config.toml
num_hidden_layers = 13
hidden_size = 128
n_experts = 128
experts_per_token = 8
d_expert = 32
d_shared_expert = 0
hidden_act = "geglu"
moe_layers = [0, 1, 2, 3, 4, 5, 6, 7, 8, 9, 10, 11, 12]
router_score = "softmax"
normalize_top_k = false
routed_scale = 7.25
balance_loss = 0.0156
balance_bias = false
init_std_router = 0.0156
lr_router = 0.00163
vocab_size = 8419
norm = "rmsnorm"
norm_eps = 1e-06
tie_word_embeddings = false
optimizer = "adamw"
learning_rate = 0.00249
beta1 = 0.9
beta2 = 0.98
batch_tokens = 32768
max_seq_len = 1024
train_tokens = 289800000
max_steps = 8844
dataset = "wikipedia_en"
Below are experts of layer 2 (counted from 0) of a mixture-of-experts language model. Rows are named router (the router's row for the expert), gate (a neuron's input weights, with its number), up (a neuron's input weights, with its number), down (a neuron's output weights, with its number) and show model dimensions 0-127. Each number is 500 + 25 x the weight over its row's rms, rounded and kept within 0 to 999. Numbers have three digits each.
After each expert's rows: "comes before" lists some tokens at least twice as common just after its tokens as in all text; "comes after" lists some tokens at least twice as common just before its tokens as in all text. This comes from a sample of Wikipedia text that the model never trained on. Tokens count by the router's weight.

# expert 125
router:469517482521503474496520534461472499530501553533526564475513555507466487500489495518540538528509495516481482543514493467458465501471475538502553478538538515470493491509520532474473479490477493492504503480523471503484506487477486531493472525503508506486493512504510502508524553454514484542457538473529490513484506481540522516541482517491485499513508531539545492493502516519521523508460
gate4:530516516457499499497534513499494544539473490471532518493499498497483478469529474474521517499507475477475526500500487507465505483496493497518498584516543529480493497562529467475480473498472492457512493488472509526512449524494508503538472511501501514522478494478490470543504543494488508551572511477479514465494512534479499511495507542538457497463521511517473510534492467523501464504491
up4:518509476477520447491533520499469532506486513494513534465474506506465466460504456490546504463506461515504531511491471541475514499494450525493535508496519531499478491536504468498493484509476484442542462491509498490538469475479502494527444508484465491525476522481517475567534543501511498530530513492519493478452493478515531522499496499502468526469538490515520520485478498531497464507490
down4:493470464465500559523484511492514508505503492492510483509560479518477537521493518506541475537480507533484518516497472521474496535534477461494504536488467480536506522480516495547525487476531537516473458524458490506519524510467500498469500517475474519513507514457513508423511479503543531493479467475490501514465486488479487517502476464498496514485498515456497558501464504542457495512503
comes before: "–", " | ", " |", ")", ".", "\n"
comes after: "2", "1", "–", "8", " ", "7"

# expert 63
router:523498549472542469483522468475542514467491480505480547480470517501480478505461471530499487473493493512509506491497478484518477513484467525459460512518521494498476518495471513488499514518540523449491540508456492466480482468468487510521504526496522497525514507472507496481472486547533565495489559502528527533492547503543496515503468490473483511528475544491526497457534523528482482514500
gate9:505505536510533507521432538495517515499502501504475520496499517528472516517484504530528479481483481539486554486488461458503524525471477505498462560510519472487489537567506504504510523456538469476494504475481536507513489489472480517498474529482475516513493496490499512465530505457532526482473488520470492464505512483537481464497478532537513532487483483495510522487497478542440467463519
up9:499535522509509457531475508531510514477503509492434534491485533534464490510466463520519488466460506515520502521482503511540519521511517523512494559459485486482496546539535449516526538497552461497480484483508580491503496472483511470469454507481484503491460518511467499523508492516539529508492474512490503475492492494521481478472482517531514498492478484481511519488502466506479455492526
down9:457492509487491468504487478513469491490478510488525502492487525489519506477471487509431525520519535482445477494502518534537503490453487493471505494533511492536490480494477524489526471549480505482532542549505488544549491509526486527497500494545478525462492525497483463486472476501465508515482534491532484480482510501513528501533523442532444506525499487516536548503485522521538512532508
comes before: "| ", "|", "The", "==", "\n\n", "==="
comes after: ".", " |", " |  |", ")", "==", " =="

# expert 110
router:532495493493512478475519471492514527488517531490474462452495475514513459519463502539489547498465482518467483490452530529503470523494473497503486466460528547489473513475517517544538475513523554499498526489505537528520527470479508462505467509503535515495481546506532483548521479499492487534507494500522521528472537528523526530535471469494458472533493491517526498480488531528474506513513
gate2:520490483496459472476534490514475511504511529496491489497518506545528520441503536535487492487529501469488453463485499508492499531451492490531497491482502519500499499525513517499504521541529517497514494497481543517473550505495531497496491473480463583507493513509523471501520445503493480515526446519512506476448467528465550513550485472513501497486490462540504525476501504476471511454495
up2:495472481505460478485522501499481534479490512477496491487529506551526517460491540535498480503523521464465469445491529513487521518470497493490518495502494517501495489563521544507518519540505503516519500504472539525486540508469541495496482476478472549498496526505501457503516470496488496521536447512515508470451461560489561507524480479534488496485466469527504514486475511480485471472510
down2:454492499524481512520486473493479516528484506512470501504484494481482487518482478541484530513459539470521527482507510571514486485520429462494498523474489527495509521462514517496485452533499461494511499488521458514510522497527507457488467501538523462515484502530469508564521487470536478501494523502488520482501554475495494503544526442518500452535513456514523506511504474506497490509512
comes before: "\n\n", "\n", " The", "-", " He", "2"
comes after: "\n\n", "\n", ")", " |", "==", "==="

# expert 96
router:488479522515504508539471485526507499526481497467492489499526499488512484482473492527495508486464520478484455452502560549460521546544502511518490495461490516479463488490512510511520497479510485550530538469516468541487570490536505502491490488532488495510507529479459467556508488481524467520481511518513487488516488490470541529506533450491478520547528484503526536493526479530478508517503
gate0:496526546451503524484507514492510513535459484478529508476454492529500540500542505527521464469508520491533507496473507528524489541511499512543490510530489510555525554568520491476516481506502498509508498513528498505503513475536521496532526487481485453495468501466501520503489484530506511496516501486490512471509478494485491519490475504525477493509554488535473523525586487521471491457453
up0:466493462517493488533550524501481500480535504520476507557500498444498478497472496493477530530515491535479501513507474457466519455476499480502499449459530481457523469450512525480464512468508511480458518488514516496508477543461474531483494503465521539518508504551508496480522520462472476531472499537509483526513518495520513484513515501495527505507475493500516507539458511491506498569504
down0:481459492496554517538500479484516483482465492487523539482490534437488506461540486487481478486528525490496494488510480467526509478520490479512505544473520436532556530479453519528508511522497495499492485461516500528521486543514523499479503499516487522535490497515480521473493464552476480503486487476469515437457518491476516479448485516532470483511505496512519518512505544511494496468525
comes before: "==", " ==", "===", "\n", " ===", " |"
comes after: "\n\n", "\n", "==", "===", "-", "==S"

# expert 124
router:459503492493503476547523536505512494482535511508503545480532489491493467542492491489504504514508530496495523522456479489507454472495481490487499508513555458483490478510494487504494458501503538469501527512478504527493505505462534476482465541526499555491481526481578491487511494504482531542542514482509507503456492532534509523537460525505446485477454532491500465471514504524467519494527
gate0:522528489535489503516467514497509473521491562541510492508497477514502524526517534528531499492533518519461497545478513472477468490485536508551468443543525496449469491479477527500538495510470495521491496535489519519522549509547507524484507514510485513501447501522479571471496525462495527489490512484465472522490496442485480491530492515464512510532504497537508497513499508499485480473488
up0:505481493505490495487547528516501531476480484494483526495500516458456484512526456439469505510486522486551512496501488545471528505528534481485506536437466518466501521544517483508522504504517518503474475496479489497481464527496489450555497492487486498546525498472486450557506524472524515528536479559528505459520498512494483502489481524497500507511504519485490518471546512503487511545491
down0:466514495504470488508510523502466540506509482489506515475478516480465486542492499533494486501489445497515477453499550499485518510515526489486521496490558501437506515510510459553482497555522489469516484511512531509489497470513523507533463444500509503452493478530518455499481480513500438508504492460516513473483505547501498518522513476515432508492484483519463514488502478529467506538492
comes before: " | ", ".", "-", "–", " |", "- "
comes after: " | ", ".", " ", ")", "; ", ", "

# expert 71
router:475475513462498461520524517487465529535513522505498538505556485471524472500489496527472537501483517502482467529464502463497471481510474524468499479516522468511534477480513478474481472514506476482489504489542507523526491505474481502510457534495532509484492540546536515476522501503494502533485535459517551517507547492512475525541465503507437473514508500493550488522509507527505552539476
gate4:482522488518495516471467505503508496508474541513480527444502489497548498529492504489541532519478438545494479538527493513504497539453459501532497477499532470517498532481478504482479528497459503531500531485538494482520514447509472553539478525487511505470517499484485511487520526472494471477475552492521521504490501480518516511503498533547483482552519470485503449492474537503477523494472
up4:540522469509460495507492493496499525467498499504519501475500492535492523487461521491572515484506465529477505504450492499497494479515530501511514478529558497487439471504533467526514513546550525500473492484520525538485488488524551488504483484513515497493516468514532528549499498533492516484503518451477507509476475473498483527480477490489519448513487547483540471535499481523534527522537
down4:475498505515523516517527518457484513508519542544522492546507512549500467559522475503507512533466506506505488548518471492514513487481491495498471472469485520561506517502478531509526506468499484487486507505520467505532489504479513468480524518489475492537494521444461471482561497484495506526506505512486522465487507534533544493525483509496466562509512462561473514503524523472490493469483
comes before: "\n\n", "\n", " The", " He", " |", " In"
comes after: "2", " ", "1", "–", "0", "3"

# expert 26
router:518478492479534473514540500506485498487499472549477548486506508505449535483506512513509517535528487516496458528501489479469527490471529508521509481535504516547478512460539480480508539525534512517526542521511496468495491516513499501461505524470471528508503493487479518464475537514477504523472506510480484551451505511540502523548447526488541460503510500519467464485524540508536491461485
gate9:511497474498567501528480479453509500550492536438455503515468490502486503485490531524497448453483483484495459510516491552499483540512483500495488468496519531501511532555475542517546505513502493502492519521491523546492514514495497502527510483475482543481487538517536485530481489495488476509468440476488502473490517521516478467511516513499530490499500479506553495444508505506492536490476
up9:511474479497548486529489470445504492538485529446478507480484498513471509460487519513509475470467477513497455525520512536461515525499478507498482467521490546513490518531511553487528517498530506515525543529503528547478495508515524479516538508487476522476466548506496525537474523492496444525469472501519516498471514503524495486534506516471520446520529498501552475471502519509499522478475
down9:487542512539459533513489523551481505483468503535536505477513493517484462516485473509491487540476473508521503497483470501496533492511535508457503537442473478473472501486506499512459471513487487498478477470495521469493494499451497482475534525561509472462501485520537465486515492543485500480500521474521485548508493483511505491527535490497549460562484492502499491506499500506511496515574
comes before: "1", "2", ")", ", ", "°N ", ","
comes after: "1", ", ", "2", ",", " in", " December "

# expert 10
router:473493467517480502491509543504473468491502520492544519491523510473476490545502531465519525542509516506536524540541497484480450475508513467458523541493548492464532498495502517499490452529484547503518497486478499499492538467497519514474496510548480502468467483502495475511449496474514516551463507491546471501517463475501526520545463517498491496481454533505498515477513521536509527486477
gate3:492524497507494481566404476499536516478470453505498482500503480500551474514466519532525486490480470448457496486480496481503521476459521491503489481422484532517478475526461481504518499496461506475501501505504529511503473500538496482513501493502477511492461505507506494544488514515469534483573500468500493512503506505527516527479506455517498467479508494507497485531457500488507483498510
up3:535473532490519541470500489519532502504505541479516526457493527534482539481524462520485481477531514505481460483467546527480530528517526524551507494539473532506499531502541500470487529494511522507504460546542521524490484554517492473501513475485487488508517543536486499499489497511494490514482461542495475549514509523479471494477524520479474478530517513500515515539553490478527529519471
down3:496486477500503484460522527463465492516505508515467525513462546533490504436490527489472509516491476551499497501517503541493472531510466483550515481515523504492533507487502527478469479533533552531538480502485473489512531548534505456553503494467463492506474493505511462522519493522494476486497479502557487506495487508520500487539492520500481538513490483470516513533474457516470509461540
comes before: " | ", ".", "–", ",", " |", "th"
comes after: " | ", " ", ", ", " (", "–", ": "

# expert 122
router:503542482459503456524548476513528500468487482515495551474537520469491466526491473524487537539517497474479497530470446508513455497501466515505518512497528478493474498469508503497483486536537523466461531519481509516487516494449507478526494536484527507503510517510524486478527488520505540498551503483511497544499544485527473495542470524486470463485502540484529463483524527487513512509545
gate4:494514517491475504534507530495496507454459492553468500495478509463448489468537501462502490535447466457469508488465461534499512428531505502513533534522484481500512499532479488510517501505518499509508453495478520445499498502529529504507536491487486485477485496494527523513528480532551514495540453491550500496491489466527494505524517506485493502533516475509492478539537533495468485495528
up4:499489500496467498532508545513497507475486500510461519511476511465452495485499494495491474545445493480476527495474456510522513407493498498515536508552496488503505491523498476525494473488503475502492445502486535472484503503501524487495545525498468501477477524488567516515523484523515534504540472497551499514485479463522472531541510497470500501512543479510476492543528522499487453488509
down4:497490482513526472573497475484531510502497521471465511535496507536508471530496497518498513531470519532513473493513508542509507506508500492551497515468470543516509514503492527539526468498500520502482543499496455494476510495536479464515557524501540520517499486503478515529540443535486518466485503475514484503469502509473512501533467492452526503536496512513566507506495552442509501526501
comes before: "| ", "|", "-", "The", "- ", "=="
comes after: " |", ".", ")", " |  |", "===", "=="

# expert 106
router:481480522457478460496559489465508533529496536523500534520508513501490481525487497503465541512499511528519490507461466461490473470476476493498492471523499471504541477517496470502482486485500537490478484496523532468521463522452479530518495525470530544496480510518545523472513507516465531523538497482515553503504533483527431533517461508529466497510524519495533482498491481538469506494496
gate0:507473545540468496507474518485504516539507487514487514515509519547493522493448554529493512481463517455493479502512465493505511468509480503513526531523495500459471468542505454487486481505482529504531469504515491500488487560495511499539508502524479515460500480467530498477514528561556486464551495535512505505470481505525525510521495477510568494506526529543489513498526502509486495469509
up0:474517471494483501496509492517463520486480506522523511503524465461501495514568469504481500511517496537502473502496511501465541502501473525500478463469496527505522480434506512491496515525493496508515540525519489501528447517497520529476490491424489445537511507514473477516492503471511537517475536486481484523528504475522461473460501533457451460481523471481527503490492521541540473509521
down0:533519503498484504519522514476522540469534498488509496482498498494546517505529461524485506466477542456543505553541552481489454492499525516499471485495492483512475518529509469468510500505457531550517498461508518525473539475499478510531514512521490516525542489485512510479447494547527469490476504470490499555501491507564489535479479504471473519528535484488505504508481502463483525475508
comes before: " | ", "0", "\n", "; ", "3", " |"
comes after: "0", " | ", "3", "4", "–", "5"